config = dict(
    hidden_size=512,
    normalize_top_k=False,
    num_attention_heads=8,
    norm_place='pre',
    norm_eps=1e-05,
    positions='rope',
    lr_mult_o=2.0,
    decay_fraction=0.83,
)
Below are experts of layer 4 (counted from 0) of a mixture-of-experts language model. Rows are named router (the router's row for the expert), down (a neuron's output weights, with its number) and show model dimensions 320-383. Each number is 128 + 32 x the weight over its row's rms, rounded and kept within 0 to 255.
Before each expert's rows: "raises" lists some tokens whose logits its average output raises strongly, later layers aside; "comes before" lists some tokens at least twice as common just after its tokens as in all text. This comes from a sample of Wikipedia text that the model never trained on. Tokens count by the router's weight.

# expert 7
raises: ",", " and", " &", " (", ".", " in"
comes before: ",", " (", "\n", "'s", ";", "i"
router [163 188 158 143 146 129 123 103 126 114 125  77 123 154 108  62 103  82 142 145 131  79  98 192  50  86 138 184 142 103 155 104 123  96 100 189 123 145 136 149 179 141 163 129 126 137 100 161 197 141 125 142 121  97 124 102 111 102 141 139  85 101 132 142]
down0 [128 150 136  83 126  88 129 158 141 162 133 141 163 126  52 176 166  97 184 147 113  75 197 131 106 136  91 130 175  35 118 175 126 168 114  85  85 163 146 154 129 102  86 116 147 173 121  82 126 162 166 101 172 111 147 140 137 142 102 143 123 208 156 108]
down1 [ 99 155  82 101 151  89  99 137  99 168 165  91 116  55 133 135 176 126 134  77 191 192  73 195 101 113  92 127 148 116 135  98 147 121  95 162 135 128  78  78 124 197 148 125 160 130 163 111 133 182 101  94 113 158 171 190 128 144 142 149 222 121 149  64]
down2 [117 148 127 173 156 113 154 110 134 152 128 129 107 151 130  81 135 175 139 150  94 133 141 148 132 178 102  71  94 110 136  98 134 130  82  73 102 158  84  82 154 170 124 124 162  72  96 148 124 127 152  89 163 145 157 127  93 133 144 169 143 131 174 108]
down3 [ 85 116 196 164 128 124  80 130  94  58  99 133 113 141 141 120 164 172 122 142  86 109 146 104 105 130 152 149 143 131 122  98  82  94 115 124 124 148 137 115 107  68 124 102  74 110 165 120 106 126 144 115 116 145  82 189 132 100  74 128 182 138 142 124]
down4 [115 161 144 106 133  97  56 149 125  96  53 150 164 142 138  75 113 177  95 140 110 112  95 124 128 162 104 151 126 130 170 148 123 112 194 105 175 190 120  98 106  98 117 131  77 102 118 125 159 111 123 134 161  98 138 107  94 116 115  99 189 118 156 113]
down5 [161 121 108 134  83 132 143 174  91 113 133 131 148 150  63 106 147 105 124 181 108 163  80 107 124 159 183 147  93  84 150 130 135 123 142 101 129  88 104  51  97 169 139 102 118 152 128 115  90 124  81 148 157  88  90 115 143 132 127 143  80 105 114 108]
down6 [105  87 118 124 129 167 167 154 172 177 161 113 151  77 111  86 143 129 111  51 164  93 174 150 136 105  88 145 183 161 104 175 135 123  86 127 141 192 194 126 111 111 117 121 139 119 149  63 115 147 162 120 126 100 103 112 172 111 149 104 124 126 111 143]
down7 [116  68 116 122 166 125 138 140  93 131 127 119 136 115  89 136 139 152 191 157 158 115 126  88 131  83 114 167  94 145 128 118 126 124 102 177 151  81  97 141 135 124 124 111 137 161 167  96 123 128 110 155 118  98 129  93  68  94 140 121 117 126 122 147]
down8 [ 93 118  84  83 143  49 104  84 176 149 120 137  92 126 103 140 137 126 158 126 139 119 152 143  60  51 134 175 113 192  96 172 138 103 176 145 147 152 124  92  49  96 137 136 141 192 113 188 133 159 102 117 149 123 146 159 107 173 158 118  45 123 118 112]
down9 [127 131  95 130 168 138 133 108 164 156 104 142 154 100 118 183 174 132 110 146 193 152 108  95 129  80  77 151 128 109 123 134 112 115 138 155 157 177 137 184 114  84 126  69 115  67 159 186 132 148 170  57 100 189 126 124 135 151 101  82 147 131 101 111]
down10 [113  91 124 140 164 149 133 102 131 152  87 166 181 171 112 191 154 143 140 176 151 159 110  99 150 112 124 132 107  57 176  57 108 165  93 103 139 129 121 173 201 124 108  94 170 193 167 148 151 149  96 116 136 144 141 153 172 151 103 160 127 112 104 153]
down11 [161 181 112 194 144  97 147 196 162 139 165 122 130 121 157 162 124 157 149  92 107 140 156 156 120 137 141 117 110 130  86 137  81 131 189 166 126 125 124  85  73 152 125 133 127  86 106 104  91 107 126 171 163  73 135 152 101 102 150  79 130 160  85 101]
down12 [ 85 149 139 136  89 104 161  83 129 144 164 112 130 117 123  65 152 112 195 131 149  67  95  75 149  69 166  92 152  86  88 164 172 126 147 145 112 126 119  73 120 170 136 136 150 139 146 112 171  76 136  87 158 104  96 158 130 119 151  95 113 131  90 156]
down13 [198 143 128 108  84 164 150  88 111 134 139 162 139 105 138 207 117 135  93 156  76 134 157  97 140 129 151 130 130 103 105  90 114 137 134 137  85 151 158  76 128 152 111 142 201  99 186 140  76 152 135 117  98 154  73  90 124  54  88 104 125 136 149 106]
down14 [150  80  98 131 152 184 207  52  87  91 167 174 154  73  91 102  87 154  91 105  99 102 147 168 145 141 164 115 120 117 127  36 138 125 139  85  79 129 124  79  96 122 131  76 118 113 123 122 109 125  80  76 138  99 122 123 114 146 115 171 115 120 150  98]
down15 [136 105 100  64 102 218 162 146 117 150 137 100  90 140 125 123 149 163  84 103 190 132 156 131 153 134 136 192 120 173 159 158  99 123 124 188  99  98 114 119 175 132 106 152 128 155 139 111 117 133 114 120  86 117  91 176 117 104 119 133 127 150 191 148]
down16 [137 137  95 199 161 172 106  93 123 120 105 104 168 103 130 169  92  93 182  75  74 118 135 136 117 170 143 143 107 132 108 109 139  68 110 139 173 105 132 114 161 147 100 147 120 184 113 148 113 154 104 171 112 109 153 124 130 140 123 160  82 120 130 115]
down17 [162 128 115 148 130 120 133  88 111  99 113 180 137 126 138 128 107 109 187 141  83 167  93  88 136 159 155 107 138 122 125 110 129 197 132  76 153 154 121  92 190  67 145 123 118 164 125 166 139  98 173 164 155 136 190  86  83 123 115 171 106  98 152 151]
down18 [124 172 123  86 170  80 143 102 140 122 131 158 123 109 145 128 118 172 130  87 181 115 140 161  77 113 119 129 182 154  60 168  31 153 162 128 133 173 128  84 123 175 106 194 150 104 106 183 159 162 107 122  98 130 118  97 115 203 150 156 115 118 153 116]
down19 [130 156  94  99  79 184 144  98 120  86 151 108 114 121 152 138 138 120 100 141 125  71  99 135  79 121 162  87 126  86 153  41 155 102 144 101 110  89 111 127  90 122  89  99 141 144 140 100 130 193  78 116 135  95 121 132 140 157  92 122  56 223  78 109]
down20 [159 152 136 114 199 128  85 139 143 120 104 133 175 161 195 167 122 132 134 163 174 133 141 160 119 100 102 230 122 127 200 130 142 102 164 131 148 126 132 161 205  74  91 151 133 109 105 133  80 135 121 138 124  82 183 150 149 122 121 154 143 142 187 143]
down21 [161 181  94 109 142 149 101 132  97 182  93 168 141 141 114 121 118  90 165 166  99 122  97 142 165 145 123  91 174  73  87 186  96 111 143 108 120 143 143 122 166 168 116 129 198 145  89  92 163 148 144 108 112 135 196  99 191  85 103 106  91  65 150 111]
down22 [124 108 185 174 110  93 173 134  96  79  54 132  99  61 161 133 141 116 125 144 113 175 108 144 162 136 146 113 149 146 118 117 126 174  89  97 153 143 143 101 115 120 137  90  70 109 151 131 157 155 104 118 170  89 123 123  98 125 165  96 136  75 109 117]
down23 [ 90 137 135  96 127 125 124 135 172 121  96  88 138  77 142 159  85  82  80 132 121 132  89  90 127 108 133 145  85 112 114 154 155 127 158  97  81 128 141  66 147 150 164 187 193 120  93 147 142 161  96 114 122 122 122 136 120 134 150 128  83 154 134 115]
down24 [132  92 111 126 167 126 183 153 107 167 121 151 153 151 131 124 134  77 168  86 115 156 120  86 175  94 100 156 119 133 134  98 152 145 125 154 154 168 123 153 148 169 122 100  67 136 204  95 156  88 141 115 136  99  33  80 167  87  43 123 143  69 139 185]
down25 [103 116 113  75 166 132 139  96 151 131 115  95  72  98 100 101 146  92 179 132  89 114 112 156 179 126  70 141 101 131 124 118 130 117 155 124 126  94 128 167 145 188 121 121  63  83 140 114 159 118 152 143 161 128  91 172 133 160 123 122  77 224 125 115]
down26 [111 122  89  99 152 105 182 133 150  71 171  83 140 112  89 128 138 110 111 104 160 114 141 124 115 107 110 154  61 118 113 126 134 110 129 144 151 152  86 150 144 108  91 122  70 150 152  97 138 128 143  98 137 182 115 152 148  96  46 116 114 122 156 114]
down27 [101  93 162 114  57  90 113 155 104 163 140 106 185 194 127 210 139 136 161 126 159 144 108 164 122 149 127 133  92  94 204 128 143 101 182 143 157 116 118 157 106 128 180  98 128 133 162 177 123 150 148 158 151 130 144 103 210 123 137 138 179  98 120 125]
down28 [117 111 200 167 110 102 207 137 107  73 149 120 191 123 105  72  94 144  96 189 176 100 116 164 118 149 125 133  67 141 102  83  66 105 111 113 148  90 111 128 144 138 164  99 133 104 143 137 141 108 107  75 148  70 103 118 110  78  96 132 117  97 116 110]
down29 [ 67 176  82  70 178  65 114 104 121 120 140 160 113 177 126 101 113 194 124 127 143  68 159 184 102  92  74 184 121 170 163 133 109 115 151 128 156 147 142 176 117  70  72  88 113 139 138  61 133 172 152 145 134  92  67 157 108 161 183 144 218 165  66 178]
down30 [ 94 125 115 141 135 125 157 105 151 161 136  99 107 111 134 116 132 147  96  78 161  90 191 137 113 135 102 120 151  60 114 170 185 137  57 113 104 128 175 136 162 161  88  89 105 129 112 128 113 115 110 106 178  61 121 112 122 107  87 157  97 165 177 106]
down31 [ 74 124 116 101 141 105 100 124 123 127 147 160  54 144 140 160 112 120 131 106  88 171  51 140 141  92 118 101 163  76 188 153 105  98 143 213  59 141  85 149  93  84 112 147 161 124 219 134 155 103 154 125 174  61  82 162  57 175 114 121  93 117 113 155]
down32 [129 161  99 161 164 158  99  65 143 131 156 108 136 168 141 111 109 177 175 121 121 166  96 159 118 185  41 122 114 181 120 122 153 133  83 124 183 171 183 153 111 142 152 110 102 129 226 126  77 136 115 125 124 105  99 133 151  62  73 153 145  99 145 115]
down33 [134 171 135 120 126 128 106 125 176 195 150  83 119 141 128 147 152 115 118  87 183 109 165 149 143 190  45 180 164  82 143 121  74 100 109 135 125  96 119 155 152 149 136 122 156 117 120 142  79 117 123 109  58 103 212 108 182 169 125 111 163 144 162 129]
down34 [132 120  98 173 132 116 122 120 166 185 124 154 120  86 140 106 128  90 115 103 103  49 144 121 151  89 101 127 143 166 113 104 105 115 138 156 167 142 141 145  83  90 137 113 144 159 108  91  90 131 200 155 115 167 158 142 130  58 167 144 106 104 108  94]
down35 [ 80 110 112 136 175  82  88 120 114 155 115 145  79 108 146  94  97 103 111 180 112  82 126 148 145  41 183 162 130 185 228 156 156 106  98 188 125 131 131 114 180  93 139  85 129 152 143  82 215 182 104 145 130  83 161 116 116 168 170 176 104 134 173 168]
down36 [131 173  59  81  89  88 121 151 130 134 115  90 120  74 131  81 183 129 106 164 165 100  97 129 128 125 141  84 139 172 120 146  78 117 171 183 144 132 107 170  99  89 142  84 153  74  92 150 147  88  77 130  85 134 146 163 125 126  98 150 111  82 144 118]
down37 [147 120 175 100 104 112 215 130 166  96 103 131 146  78 109 140 160 115 124 164 159  84  90 145  93  97 148 115 154 122 141 129  85 171 168 141 153 174 141 113 119  50 109 145 115 200 120 153  93 130 167 197 112 156 159 141 181 118 141 120 130 186 120 123]
down38 [141 108 107  82 112 153 110 130 122 108 156 141 129 137 151  78 139 115 138 126  10 108 140 105 122 126 171 139 138 170  97 179 149 118 188 146 149 159 100 170 167 104 140 162  80  40  94 137 142  92  77 137 158 132 142 157 117 146 145 145 128 129 125 126]
down39 [138 113 151  73 119 123 101 165 153 159 120 166 143 195 122 125 141 119 172 112 133 154 114 162 141 121  90 142 123 150 194 137 172  90 120 114  69 103 117  81 116 125 143 100 136 154 147 166  81 125  98 160 103  87 148  65 132 122 170 122 125  86 106 133]
down40 [118 120  90 135 101 110  40 101  53  48 150 138 128 123  79 121  98 110 128 134  86  72 198 176 103  76 120 137  84 100 109 145 114 164 134 118 138  98 115 113 114 154  47 144 155 127  90 164  72 135 104  97  83 103 138  42  86 151 142 116 138 141  79  34]
down41 [171 128 158 156  79 157 206 141 169 152 207  90 115 131 165 140 116  97 163 136 121 161 105  90 138 169 141  48 160 104  24 163 151 143 162 122  88 167  55 148 122 209 172 120 119  88 155 187  77 143 128 104  87 181  90 136 174 116  99 110 134 134  70  88]
down42 [140  89 100 179  90  79 203 111 162 148 186 134  58 138 171 168 139 209  94 107 141  78 143 116 171 137 125 101  83  99 101 166  90 195 115 113 141 137 163 161 122  87 117 114 159  97 161 153 135  93 101 168 156 153 102 171  98 132 105 158 131 160 102 119]
down43 [142 148  97 154 175 110 120 100 134  96  82 117 111 103 142 140 100 154 144 160  92 137 123  88 170 155 164 161 132 158 168 119 152 138  63 117 108  80 123 146 126  93  89 147 139 136  85 207 130  45  32 148 148 172 179 148  88 153 113 134 136 114 143  91]
down44 [135 149 120 140 152 131 106 142  98  36  67 102 150  92 173 104 142 105  95 121  28 165 198 163 119 144 171 119  78 134 137  76 118 119 109 147  46  97 122 102 134  97 123 133 153 137 119 145 122  96 127 194 117 103 129  96  90 117 125 117 123 149 165 101]
down45 [115 119 119 127 177  91 201 170 155  87 158  90 138  99 190 122  92  95 131 143 171  76 140 105 127 122 101 102  96 127 133 162 100 183 152 114 155 136  99 144 112 106 112 160 127  79  82 127 161 138 139  97 157 101 157 144 105 137 124 166 136 160 146 139]
down46 [122 139 126 105 143 144 104 123 124 139 121 129  60 128 172 132 122 170  15  81 151  69 137 101 136 179 115 141 133 164 113 126 145 154 165 123 128  93 107  99 101  99 134 139 162 163 119 139  80 122 132 109 120 101 152 216 101 166 144 110  84 170  28 100]
down47 [107 122 133 184 153  73 179 145 106 174 156  89 128 163  85 139 143  45 138  83 142 172 102 113 124 150  90 136 160  70  97 200 163 113 119 112 127 134 124 158  92 191 101 109 146 111 120 153 167 155 151  86 113 172 150 137 171  92  81 135  86  76 138 173]
down48 [132  76 126 152 141 141  95 167 159  82  89 125 121 113 118 101  80 137  91  63 128 111 142 148  95  82  90 128 181 152 102 125  93 140 134 124 162 151 194  76 164 136 105 130 142 197 207 147  95 145 108 150 134  85 124 163 143  89 124  90 165 133 111 106]
down49 [123 134 128 162 145 165  76  91 109  93 189  81 105 126 176 102 113 106 172 108 118 159 113 123 140 169  93 114 168  85 129 103 130  90 167 151 157 144 112 173 117 162 145 198 146  80 127 117 140 109 204 139  95 164 157 166 146 123 149 122  72  88 172 118]
down50 [122 106 121 125 103 139  96 118 126 152 132 113  81 117 139 149 103 134 102  73 155 111  86 125 140 157  93 157 137 212 138 111 167 167 145 170 142 115 146 120 153 152 124 127  90 141 153 103 166  97 165 108 159 140 116 160 134 125 132 112 128 133 109 137]
down51 [177  34 117 177  79 173 165  93 118  88  99 120 149 137  60 106  64 167 149 107 124 108 158 150 105 183 182  60 115 124 162 107 107 129 116 139 145 185 117 143 152 123 113 148  73  75 126  75  92 145  62 121 119 165 143 131  71  98 163 100 215 177 114  55]
down52 [121 152 112 174  91 130  79 165 142 141 129 157 137 147 129 133 102 132 182 178 150 163 103 116 149 126 169 132 165 144 171 115 116 142 138 126 156 114 162 118 120 160 116 130 116 134 170 119  95 123 140 156  62 166 111 148 162  86 158 139 114 113 130 131]
down53 [129  84 170 122 168 156  60 125 150 138 138  70 140 199 129 103 104 163  88  88 140  70 121 163 166 138 139 115 170 122 122 143 107 118  87 156 128 123 101 123 108 143  94 106 133 162 138  98 135 126 137 125 107  68 128 137 162 161  82 167 101 175  77 116]
down54 [131 167 195 123 198 111 158 122  64 173 117 135 143 165 112 127 144 141  98 177  57  59 139 101 178 158 177  41 100 126 178 130 123  64 145 175 105 146 123  86  96 121  63 161  80 122 119 146 132  79 143 140 111 128 185 134 131 120 125 156 122 107  90  82]
down55 [123 125 157  72 100 148 109  73 127 117 107  85  77  95 178 135 154 151 109  61 159 137 151 133 148 104 117 173 148 185 130 135 137  93 161 158 119 105 131 136 151 145 158 137 127 135 196 111 147 146  64 110  98 113 152 142 127 182  72  59 107 140 143 144]
down56 [ 92 142 101 124 105 121 109 103 126 137 138 147 159 120  50 102 125 164 131  95 154 175 175 155 162  96 182 137 142 118 135 132 175 153  96 134  93 128  84  93 121 115 143 128 161 109  67 115  81 133 112 140  93 146 135 143  49  99 111  42 152 104 130 209]
down57 [109 100 147 140 114 123 152 135 112 132 168  66 145 139 167 127  77 179 128 159  80  78  97 134 174  96 140 147 173 114 149 121 106 157 161  79 131 114  99 121  98  76 126 117 104 112 131 126 100  54 156  97 154 137 140  95 105 122  80 165 124 132 142 124]
down58 [140 121 124  89 150 121 128  77 154 134 100 116 112 147 109 151 131 144  98 112 101 105 179 134 168 104 127 107 149 151 129 136 148 200 135 128  94  63 139 139 111  51  97 161  90 155 103  96 111  73 140  98 154 146 104 144 122 105 107  98 106 164 103 159]
down59 [158 173 194 149 156  96 188  95 132 217 184 108 104  93 127  78 141 139 114 149 113  75 118 132 118 173  83 119 135 132 116 153 101 141  99 171 129 146 105 130  84 149 111 121 121 165 151 136 153 120 117 157 162 104 100 142 121 179 112 126  83 116  92 136]
down60 [151 161 119 129 151 126 164  80 104  96 137  74 182 109 102 131  97 134 143 101 173 174 137 127 132 189 137 113 121 105  92 128 123 114 101  79 111 141 163  97 115 149 122 119 196 125 157 154 132 137 123 140  48 174 123 207  75  99  85 139 112 138 157  69]
down61 [157 126 184 102 106 127 102 133 120 122 113  77 172 167  72  70 122 150 147 142 136 157 126 177 142 116  97 133 105 145 106  78 124  87 180  97 124 166 133 154 153  72 146 167 136  95  85 176 118  78 216  75  97 129 141  93  66 118  75  95 100  73 117 188]
down62 [128  46 111 124 124 102 139 147 147 130 174 142 120  82 109 115 122  99  74  94 174  70 125 143 140  98 151 137 149 142  78 150 120 122 129 154 157  88 125 161 105 112 128  87 149 113 126 148 131 139 148  89 137  80 145 121 129 127 136 101 160 145  78 158]
down63 [ 86 100  60  85 119  99 113 110 177 125  86 147 180  92 128  92 125 149  69 116 126 107 127 175  71 159 117 133  91 147  89  62 172 124 159 141 117 103 143  76  67 138  49  88 151 144 115 173 146 141 146  94 161 154 177 131  70 123 123 124 162 172 124 189]
down64 [181 160 125 141  95 197 119 149 111  84  78 105 172 158 119 160  71  99 165 120 152 152 170 138 126 180 179  91 151 131 149  76  91 185 124 110  95 166 200 125 109  79 142 138 139  76  75 149 182 114 103 173 114 180 142 133 160  92 112 116 194 143 121  95]
down65 [132 115 169 143 149 160 105  94 140 124  79 106  82  90 111 141  94 122 123 106 128 130 105 157 121 118 105 171 180 127 172 141 119  82 129 159 146 152 178  95  94 135  98 114  96 134  87 135 177  73  42  98 127 104 143 155 114 139 127  52  99 143 137 154]
down66 [ 90  71 128 167 174  91 151 174 129  99 172  93 119  94 112 117  91 146 179 185 104 104 146  98 140 108 206 127  98 112 192  93 105  73 127  33 167 136 144 106 145 139 156 151 116 134 147 151 133 149 119 155 165 165 141 118  30 100 132 141 158  95 101 146]
down67 [155 173 139 102 137 126 161  86 111 151 169 119 126 116 134 137 141  71 123  89 131  86  85 111 131 125  86 107 152 120  98 205 103 112 129 131 158  83 135 103 101 151 144 123 126  99 108 144  62 121 140 106 183 141 122 159 135 185 133  99  65 105 123 103]
down68 [ 93 131 191  66 128 136 107 109  93  73 113 115 125 141 162  85 139 100 201 152 128 142  98  92 130  93 186  99 125 107 141 118 164  98 135 140 100 115  84 104 155 141 129 112 181 120 125  91 119  60 125 104 101  91 102 104 146 143 176  99 150 124 201 156]
down69 [110 131 143  96 117  70 172 138 142 137 184 132 141  90 178 122 181 140 114 119  64  86 219 190 127  96 136 175 101 139 134 181  89 158 166 118 169  86 131 147 100 131  77 168  90 173 107 110  98 128 105  75 123 135 155 160 151  96 144  99 116 152 131  94]
down70 [ 80 145 128 124 201  79 128  86  47 128  86 127  99 143 176  61  65 168 164 147 119  40 126 173 171  93 135 158 115 175 161 124 134 126 130 120 126 111  73 137 147 150  63 113 136 141 107 116 151 134  72 131 183  25 160 148  60 191 141 132 107 150 151 122]
down71 [132 120 177 116 195  40  83  84 140  96 128 129 138 109 148  87 175 138 145  96 137  72  73 141 156 116 176 143 112 128  95 152 163  87 160 129 108 135 149 102 155 193 110 151 167 148  82 152 165 186 137 137 186 123 133 121  87 141 116  59 143 144 117 133]
down72 [147 199 102 110 159 150 105  88 100 135 101 146 175 158 174 152  77 116  85 133  97 116 130 168 106 116 126 163  95 169 208 101 199  93 104 172 173 128 133 151 122 108  61 131 113 150  85  96 137 181 160 130 152  74 151 118 137 153 143 178 152 152 174 132]
down73 [129 126  94 128  94  64 132 111 174 128  89  72 143  83  85 119 135  86 143 151 126 119 110 142  93 140 118 144 203 130  73  67 111 132 138  94 144  77 144 124 100 129 131 135 119 128  87 129 101 158 123  79 160 113 126 113 119 130 106 149 129 129 128 109]
down74 [103 132 157 185 136  50 145 137 105  95  99 163 184 134 153 114 109 166 177 112 150 156 161 152 108 123 168  92 177 123 184  98 154 112 121  69 157 140  68 126 113 114 122 153 110  61 150 153 137 176 142 129 181  90 153 160  60  91 105 141 213 127  84 138]
down75 [ 95 123 141 113 160 128 178 104 103 161 137 126 112 141  61 133 135 150  52 161 168 127 142 166 136 129  78 144 154 141  70 213 132  89 124 155 160  92 112 179  99 122 129 109 162 206 133  89 118 131 146 114 144  90 114 166 143 213 104 179 101  73 160 118]
down76 [153 139 132 161 125 128  86 169 122 106 110  91 157  74 119 128  96 139 151 168 137  75  77 164  84  96 141 120 171 130  47 137 180 159 130 144 123 150 124 163 129  90 100  83 178 175 142 136 184 157 111 122 185 120 121 103  75  67 110 150 149 141 150 148]
down77 [124  45  98 144 132 110 138 144 122 131 125 123 103 155  86  94 156  50 120 164 120  99 168 131 157  58 145 126 118 186  75  83 124 112  94  80 126 120  66 105 221 136 154  88  66 149 126  68  87 116 118 114 150  94 111 124 152 130  91  91 132  96 138 182]
down78 [119 103 121 106 151 108 114  36 118 159 199 130 165 149 128 120 153 121 106  70 182 109 138 183 176 180 123 158  95  85 171  74 165  88 174  93 169 128  64 101  65 153 120 168 172 211 153 144 106 131 120 152 162  87 133 152 144 123 141  78  72 140  63  93]
down79 [110 112 142 139  94 130  71 109 165 197 154 170 125 140  85 113  75 101  78  77 157 165 124 159 107 105  79 161 105 101  99 157 120 102 126 162 127  84 146 113 148 139 169 112 142 121 204 142  92 154 161  87 118 159  97 106 189 151  86 129 143 115 121 154]
down80 [107  90 160  99 148 173 110 123 100 125 148 144 178 181 124 158  90 142 199 137 132  94  75 121 166 120 148 151 108 103 168 184 138 109 112 144 125 103 117 108 169 134  74 139  99 184  87 122 127  94  91 132 200  61 132 115 128 125 104 157 119  81 165 112]
down81 [154 148 140 123 180 105 135 132 121  42 139 134  86 129 151 160 139 154 131 127 125 114 123 115 150 133 156  99 128 105 159 144 161 132 153 152 123 126 118 162  86  81 125 116 206  82  91 132 105 151 160 104  85 146 161 162 136 108 124  60 209  95 165  78]
down82 [131 142 126 196  64 101 152 157 122 136 190 128 100 131 136 124 171 104 150 131 122 176  83 109 118 119  92  63 191  51  83 162 156 170  78 140  62 166 106  77  90 191 141 112 136 147  98 183 111 119 132 122 104 152 110 114 158 109 133  88 145  94 110 146]
down83 [112 158 118  94  80 135 130 151  83  99 162 115  72 183  98 156 124 147 130 124  82  91 124 101 124  95 137 133 146 164  85 188 131 120 147  61 111 142  63 106 132  84 106 153 144 116 120 145 133 151  91 105  55  83 138  84  63 119 124 178 199 169 123 155]
down84 [110 104 160 106 139 132 128  94  69  78  97 145 150 133 127 123 171 123 163  73 146 130 131 159 152 206  89  86  68  68 158 105 104  99 121 123 145 120 141  91 135 134 165 157 190 176 160 185 190 135  79 150 120 100 113 100 133 108 133  75 123 159 148 134]
down85 [126  95 115 176 126 153 141 126  85 151  55 139 154 170 132 112 149 172 168 123 115 117 146 106  97  68 134 108 132  80 129 125 182 123 123 154 105 147 164  89 124 136 168 168 132  52 110  99 117 148 112  74  99 159 100 141 116 100 118  87 164 117 170  93]
down86 [150 113 123  67 143 104 114 159 162 161 111  98 169 155 146 122 100 144  64 150  97 159 117 129 148 150 161 117 150  86 103 135 139 111 177 126 108 150 128  93  75 131 132 103 128 128 133  74  97 135 156  96 106 122 153  84 137 105 120  51 106 123 118 129]
down87 [ 86 172 140 126 104 135 110 126 160 106 152 119 116 146 132 178 127  90  58 132 120 130 133 133 149 140 131 161 157 157 123 146 200 119  59 144 109 113 145 100  62 185 115 168 137 112 175 131  96 106 127 117 133 122 132 154 148 150 141 175 130 126 105 134]
down88 [ 98 153 126 130 102 110 112 156 115  56 143 141  99 161 119 155 112 201 155 148  31  86 163 134 104 136 178 177 186 105 199  31 128 142  89 191 116  61 133 100 100  77 150 170 129  86 127 153 144 120  90 137 131 101 129  65 121 150 117 183  91 150 122 148]
down89 [150 138  90 137 121  78 156 107 113  34 138 141  89 162 128 145 166 157 149 215 109 129 113 137 162 201 196  82 144 141 127 100 138 106 153  82  75  59 122 168 164  40 124 127 166 108 126 165 100 165 161 144 152 104 104 112  96 110 152 103  91 110 152 160]
down90 [146  91 108 121  72 156 128 159 173 138 128 118 162 124  64 158 141 122 135 100 100  96 148 127 138 100 143 112 103 177 182 119 120 132 134 125 125 100 189 108 176  93 123  95  91 156 110  89 161 112 136 156 133 159 127 139 116 133 179 117 126 112 122  74]
down91 [ 88 145  90 110 122 181 111 163 105 131 138 150 102 136 149 168 122 180 125 127 126 155 124 136 136 151 107 172 138 147 171 127 120  83 130 146  96 142  76 119 153 119 150 127 138 123 173 116  96 128 157 166 132 151 169 141 159 122 105 182  97 121 149 197]
down92 [119 123 117 151 130 121 101 150 114 114 125 161 165  96 129 110  92 101 114 164 129 183 168 115 129 188 114 149  97 151 141 143 111 110 184 155  99 131 161 109 109 128 136 102  70 114 126 155 129 146  99 149 121 118 118 138 197 109 163 117 121  88 167 132]
down93 [121  96 160 144 122 121 148 132 176 197 130 145 140 192 129 121 118 132 146  93 117 105 131 139 118  50 116 104 118 105 120 122 112 120 160 153 189  89 116 131 119  90  94 111 162  96 104 118 111 140 139 138 140 144 112 170 183 147 115 175  59 133  67 160]
down94 [155  76 135 241 172 178 113 150  84  92  96 101 140  81 133  99 156  89 119 134  90 206 145  98 109 122 109 112  83 120  91 102  84 180 126 113 127 126 123 170 120 114 156 109  86 132 131 115  99  84 143 111 154 167 153  97 150  77 104 198 148 130 141 142]
down95 [112 103 115  79 126 151 162  85 193 158 127 127 159 147 136 145 114  96 113 114 136 138 154 117 161 123 159 153 106 159 152 163 128 142 125 127 150  83 147 133  89  92 174 174 137 154 118 141  82 131  62 105 161  87  74 120 109  74 122 114 115 164 201 110]